From a checkpoint of a small mixture-of-experts model trained on Wikipedia.
Experts: 48 experts in each of 11 layers, 80 bilinear neurons an expert, 4 picks a token, a softmax router.
Below are experts of layer 7 (counted from 0) of a mixture-of-experts language model. Rows are named gate (a neuron's input weights, with its number), up (a neuron's input weights, with its number), down (a neuron's output weights, with its number) and show model dimensions 0-63. Each number is 50 + 10 x the weight over its row's rms, rounded and kept within 0 to 99.
Before each expert's rows: a language model's description of what the expert responds to. This comes from a sample of Wikipedia text that the model never trained on.

# expert 18
What it handles: Common nouns, often word-final pieces, right after the or a and usually followed by of, e.g. the purpose, the edge, family, album.
gate0:57 57 43 27 48 64 53 50 38 40 62 44 69 45 45 49 39 60 57 25 48 65 46 55 58 50 39 70 54 50 63 59 44 31 67 39 48 55 47 48 66 39 51 25 50 53 68 51 54 56 59 47 52 54 53 52 53 29 52 60 57 57 47 58
up0:37 69 60 39 57 31 62 53 48 64 47 48 65 53 52 55 39 47 66 21 63 46 67 49 63 49 44 44 61 56 57 44 67 52 65 43 60 47 48 41 49 44 42 48 55 40 30 51 39 54 43 53 50 63 39 52 58 49 45 47 62 45 68 58
down0:47 34 39 57 58 62 41 29 50 41 36 67 52 58 39 53 54 56 34 44 47 50 57 53 44 56 59 47 48 34 48 48 52 47 40 56 48 30 68 44 39 61 69 49 58 64 53 50 45 42 41 47 40 35 51 32 45 44 57 45 44 33 28 28

# expert 35
What it handles: Line-initial dashes and markup before infobox fields and headings, such as - Website:, - Class:, ===, Personal, Preceded, Career.
gate0:42 51 35 65 47 61 38 49 40 48 53 52 43 50 42 51 37 41 67 49 53 50 54 67 41 48 44 45 54 49 52 39 47 48 44 67 70 48 53 60 52 61 54 58 44 55 59 58 42 45 41 49 47 43 56 37 41 53 64 42 56 60 57 60
up0:70 59 34 56 49 66 64 42 54 57 49 53 40 54 45 43 35 48 64 59 37 57 50 54 42 60 36 59 62 50 58 49 51 48 56 38 59 55 32 46 46 57 59 31 60 49 50 45 36 40 40 53 50 37 62 56 54 63 39 39 49 37 65 53
down0:61 51 52 56 46 59 49 49 25 37 47 39 31 46 33 50 59 54 54 47 60 38 49 39 67 40 66 50 53 51 53 58 58 57 26 38 32 47 51 60 53 48 49 37 58 62 37 44 50 65 49 40 50 36 40 60 57 41 62 58 50 45 45 49

# expert 4
What it handles: Prepositions opening a phrase after a verb or noun, especially in, of, on, at, during, under, from, as in served in, listed on.
gate0:59 44 57 56 30 49 62 44 53 28 43 57 50 49 72 42 39 57 62 48 66 63 44 55 41 42 61 55 36 48 43 64 53 61 35 50 35 50 37 59 64 49 31 61 60 36 44 48 45 48 27 53 49 49 34 43 52 56 48 43 58 51 53 46
up0:33 56 51 58 45 38 61 48 45 57 46 61 50 48 60 64 42 58 62 53 44 36 72 39 47 45 45 58 61 39 57 57 48 64 51 33 48 58 48 65 48 46 56 34 52 42 49 60 58 52 62 54 58 42 59 50 64 42 41 55 39 56 56 36
down0:32 49 62 45 76 53 56 45 42 46 49 59 55 49 63 44 43 64 72 39 36 47 44 38 45 61 60 39 41 51 45 43 31 64 55 52 51 52 57 61 38 56 48 50 53 45 47 45 42 50 58 40 52 44 43 44 46 52 38 44 64 36 61 62

# expert 38
What it handles: Middle or final pieces of proper names, mostly towns and clubs, after a starting piece, e.g. Port Moresby, Grimsby, Chelmsford, St. Louis.
gate0:57 42 43 57 50 52 53 67 18 54 57 48 48 52 58 41 49 50 57 50 53 46 49 50 36 53 62 47 41 63 56 50 41 55 50 51 52 60 34 39 43 42 48 66 63 59 48 57 62 58 56 40 63 46 58 68 44 34 53 64 49 47 57 49
up0:55 52 50 55 56 28 48 58 68 44 58 69 51 31 54 68 48 58 42 60 37 36 35 29 54 56 50 48 50 48 41 37 78 48 56 44 37 44 62 59 49 49 59 52 39 32 56 48 64 58 56 55 27 45 39 61 61 39 44 31 36 53 58 53
down0:59 51 56 41 39 53 56 39 62 30 47 59 50 42 38 67 55 45 34 39 35 51 29 30 46 55 58 55 48 34 49 69 62 50 47 52 49 41 39 31 64 43 70 32 43 39 43 47 44 41 44 50 60 45 41 51 53 36 57 58 51 34 53 52

# expert 20
What it handles: Quantity and variety words and articles in expository prose, such as many, some, several, other, certain, diverse, large, various.
gate0:62 27 42 59 42 56 36 61 53 35 55 62 55 52 51 58 51 59 41 54 53 44 50 55 62 48 41 50 37 49 67 36 54 71 62 32 49 33 52 38 38 54 49 56 60 52 46 41 64 51 66 56 54 47 58 49 43 54 60 36 50 41 35 59
up0:56 50 49 52 42 44 48 62 51 58 79 45 57 62 47 58 29 42 48 62 46 40 43 38 58 35 51 36 37 29 52 34 62 55 31 51 55 51 47 69 45 43 47 41 62 63 50 59 38 48 80 50 56 48 39 57 50 35 41 56 61 41 60 45
down0:56 72 59 42 52 56 52 48 49 39 50 52 61 42 68 68 59 48 43 40 40 46 39 54 34 48 66 28 42 41 50 53 62 35 76 44 47 42 72 56 42 56 51 32 38 42 65 71 62 58 36 56 40 66 48 62 78 59 48 34 44 62 47 53

# expert 19
What it handles: Nouns and pronouns for people and groups, usually sentence subjects or objects, such as he, they, mother, students, children, women.
gate0:56 48 51 35 46 39 33 60 46 48 56 52 41 46 58 53 30 51 51 44 43 54 42 46 47 52 69 33 50 52 58 44 64 49 55 50 52 61 58 60 57 44 48 46 54 58 43 54 47 26 59 49 36 41 50 50 70 51 52 47 44 53 58 62
up0:41 27 47 68 45 61 60 49 53 37 60 60 44 57 56 25 52 51 48 49 40 62 41 56 49 63 43 45 59 56 53 55 39 40 51 55 56 43 45 39 62 45 54 52 56 58 60 50 50 70 36 44 50 57 55 39 37 47 66 37 53 49 41 31
down0:53 39 57 38 54 66 56 53 52 35 60 40 51 45 58 65 30 65 49 39 50 59 48 39 38 57 49 24 43 48 56 29 49 58 62 27 46 38 69 68 38 51 60 71 53 55 52 53 38 44 76 56 59 60 60 65 74 57 38 50 38 36 45 63

# expert 40
What it handles: Table pipes, header dividers, heading equals signs, bullets, dashes and colons in tables, lists and infobox fields, such as |, ==, •, -.
gate0:49 37 55 61 67 48 46 49 66 43 41 65 54 45 60 62 51 51 51 48 60 41 59 49 62 58 57 51 49 50 41 48 46 35 38 48 45 41 48 34 50 49 64 43 48 40 49 64 38 51 37 41 49 39 34 50 53 63 59 43 38 47 34 37
up0:49 56 38 35 36 61 27 59 37 46 66 60 40 64 59 49 53 55 44 57 33 52 60 52 64 56 44 50 70 45 52 67 59 42 47 60 42 40 36 51 38 45 30 26 46 63 60 51 33 35 50 58 44 48 58 55 52 50 59 29 57 54 69 56
down0:58 36 59 65 39 37 54 28 59 57 31 49 43 55 52 58 49 26 52 46 51 47 50 64 50 45 51 61 51 53 33 30 52 47 48 55 41 46 56 48 58 47 51 46 66 53 42 48 42 50 36 44 43 40 48 30 60 42 34 32 61 41 48 42

# expert 29
What it handles: Spaces and pipes before numbers in football league and squad tables, such as goals, matches, appearances, plus dashes and scored.
gate0:47 45 49 44 40 56 52 58 47 50 65 51 58 30 72 40 38 59 57 58 50 52 47 55 56 49 49 65 42 53 42 48 39 37 52 48 47 61 52 49 51 36 46 43 48 26 51 34 56 34 49 50 58 51 38 60 41 50 57 54 51 44 39 48
up0:44 53 63 56 68 53 43 62 50 46 56 51 60 34 28 52 46 25 54 65 27 34 44 57 55 53 60 58 34 47 43 48 44 58 50 40 43 61 57 33 27 45 53 45 61 24 55 46 42 40 47 61 51 48 39 62 58 50 50 47 50 34 48 50
down0:43 56 56 60 46 50 39 46 44 62 38 48 70 34 38 54 57 53 54 64 38 46 34 51 43 52 52 53 54 47 56 58 74 65 57 49 38 54 54 55 53 43 52 46 49 47 40 43 51 63 52 47 24 63 48 70 44 56 51 52 49 47 49 60

# expert 42
What it handles: Word pieces and words in medical, chemical and scientific explanations, e.g. prolactin, insomnia, serotonergic, electrolyte, treatment, research.
gate0:43 46 59 55 49 42 49 48 50 56 60 51 38 47 63 47 58 41 26 42 62 42 64 38 61 41 33 36 53 48 40 50 51 46 45 36 32 49 38 49 41 56 47 26 39 43 55 42 53 61 58 36 61 44 40 47 52 57 56 75 55 37 56 41
up0:39 46 49 50 48 51 40 46 52 47 61 54 63 63 38 51 47 48 44 29 52 44 60 58 20 46 58 50 52 71 54 58 42 40 68 48 42 41 66 39 43 49 36 43 62 47 54 61 41 50 59 40 43 48 51 50 52 48 39 47 47 54 37 38
down0:58 48 56 42 53 49 37 47 56 52 50 42 41 27 43 34 56 46 28 59 38 64 53 49 51 48 50 58 66 44 56 63 54 31 51 56 48 52 56 66 64 45 60 61 51 55 54 47 48 41 38 58 23 49 43 52 37 43 62 40 48 58 32 45

# expert 10
What it handles: Spaces, opening brackets, currency signs and subscript braces right before a number, often a year after in or a date, e.g. in 1876, (4), $.
gate0:53 48 66 31 27 57 45 66 55 55 35 48 40 55 44 43 54 44 48 58 42 33 50 51 27 49 52 33 38 38 35 49 45 51 55 52 53 43 52 42 47 61 58 46 48 54 42 39 48 36 43 38 58 78 33 52 49 51 64 38 44 48 71 57
up0:46 50 61 46 19 42 47 73 58 53 41 56 35 57 47 46 46 63 40 54 39 48 45 49 36 56 70 38 53 55 51 32 54 55 47 66 47 50 30 37 67 52 43 61 59 59 46 49 42 57 50 38 50 57 47 43 49 51 55 44 38 38 66 59
down0:30 59 62 41 37 64 60 50 41 46 50 32 37 54 57 80 64 45 44 42 42 50 50 37 59 52 49 59 47 63 57 51 40 48 53 54 24 52 56 55 45 61 64 50 32 61 65 41 62 49 62 48 59 63 68 46 42 37 62 54 59 44 35 48

# expert 11
What it handles: Temporal prepositions and articles in history narratives, such as during, until, after, early, and the before a century or war name.
gate0:45 33 65 41 52 58 65 35 48 37 49 61 44 54 56 41 50 40 41 37 50 58 43 31 46 72 46 29 46 46 50 39 52 23 51 52 44 42 48 52 39 46 48 34 51 41 37 43 51 52 65 54 45 58 61 48 60 27 47 53 62 50 46 27
up0:61 52 29 45 32 42 49 30 39 48 44 26 42 54 56 63 50 45 55 37 47 36 58 67 60 54 47 54 55 41 54 51 51 64 46 37 42 57 40 45 43 63 38 67 48 63 51 50 51 50 52 53 53 50 39 72 53 35 57 61 65 39 62 66
down0:41 38 24 57 58 61 40 48 55 42 51 51 40 42 61 44 54 36 45 63 58 56 52 44 62 47 47 50 51 67 28 45 49 51 55 43 52 65 72 51 60 63 56 56 54 52 55 63 58 49 39 38 40 44 54 69 55 66 65 44 50 54 57 34

# expert 22
What it handles: Words describing a person's role after was a or as, e.g. politician, footballer, American actor, fashion editor, talk show host.
gate0:48 46 52 53 55 56 31 39 50 63 38 58 56 38 43 60 54 51 44 56 51 56 39 52 58 52 52 53 45 48 64 49 60 57 56 53 62 24 29 72 48 65 59 55 47 56 47 48 60 52 40 47 50 58 51 32 67 42 37 59 48 23 45 55
up0:50 53 58 49 56 33 59 32 52 56 57 62 44 25 57 64 60 64 63 52 52 56 41 55 47 43 49 64 47 61 44 48 52 56 56 71 60 40 51 49 44 56 43 60 40 51 50 56 57 58 39 48 61 57 37 49 49 51 48 50 48 44 43 56
down0:58 61 44 30 59 51 27 66 48 53 51 50 45 46 40 47 42 53 44 70 47 48 51 41 59 36 57 58 66 53 54 45 62 56 53 45 36 47 49 34 52 57 41 48 75 47 51 50 44 62 58 69 44 52 65 35 32 49 59 52 43 55 46 56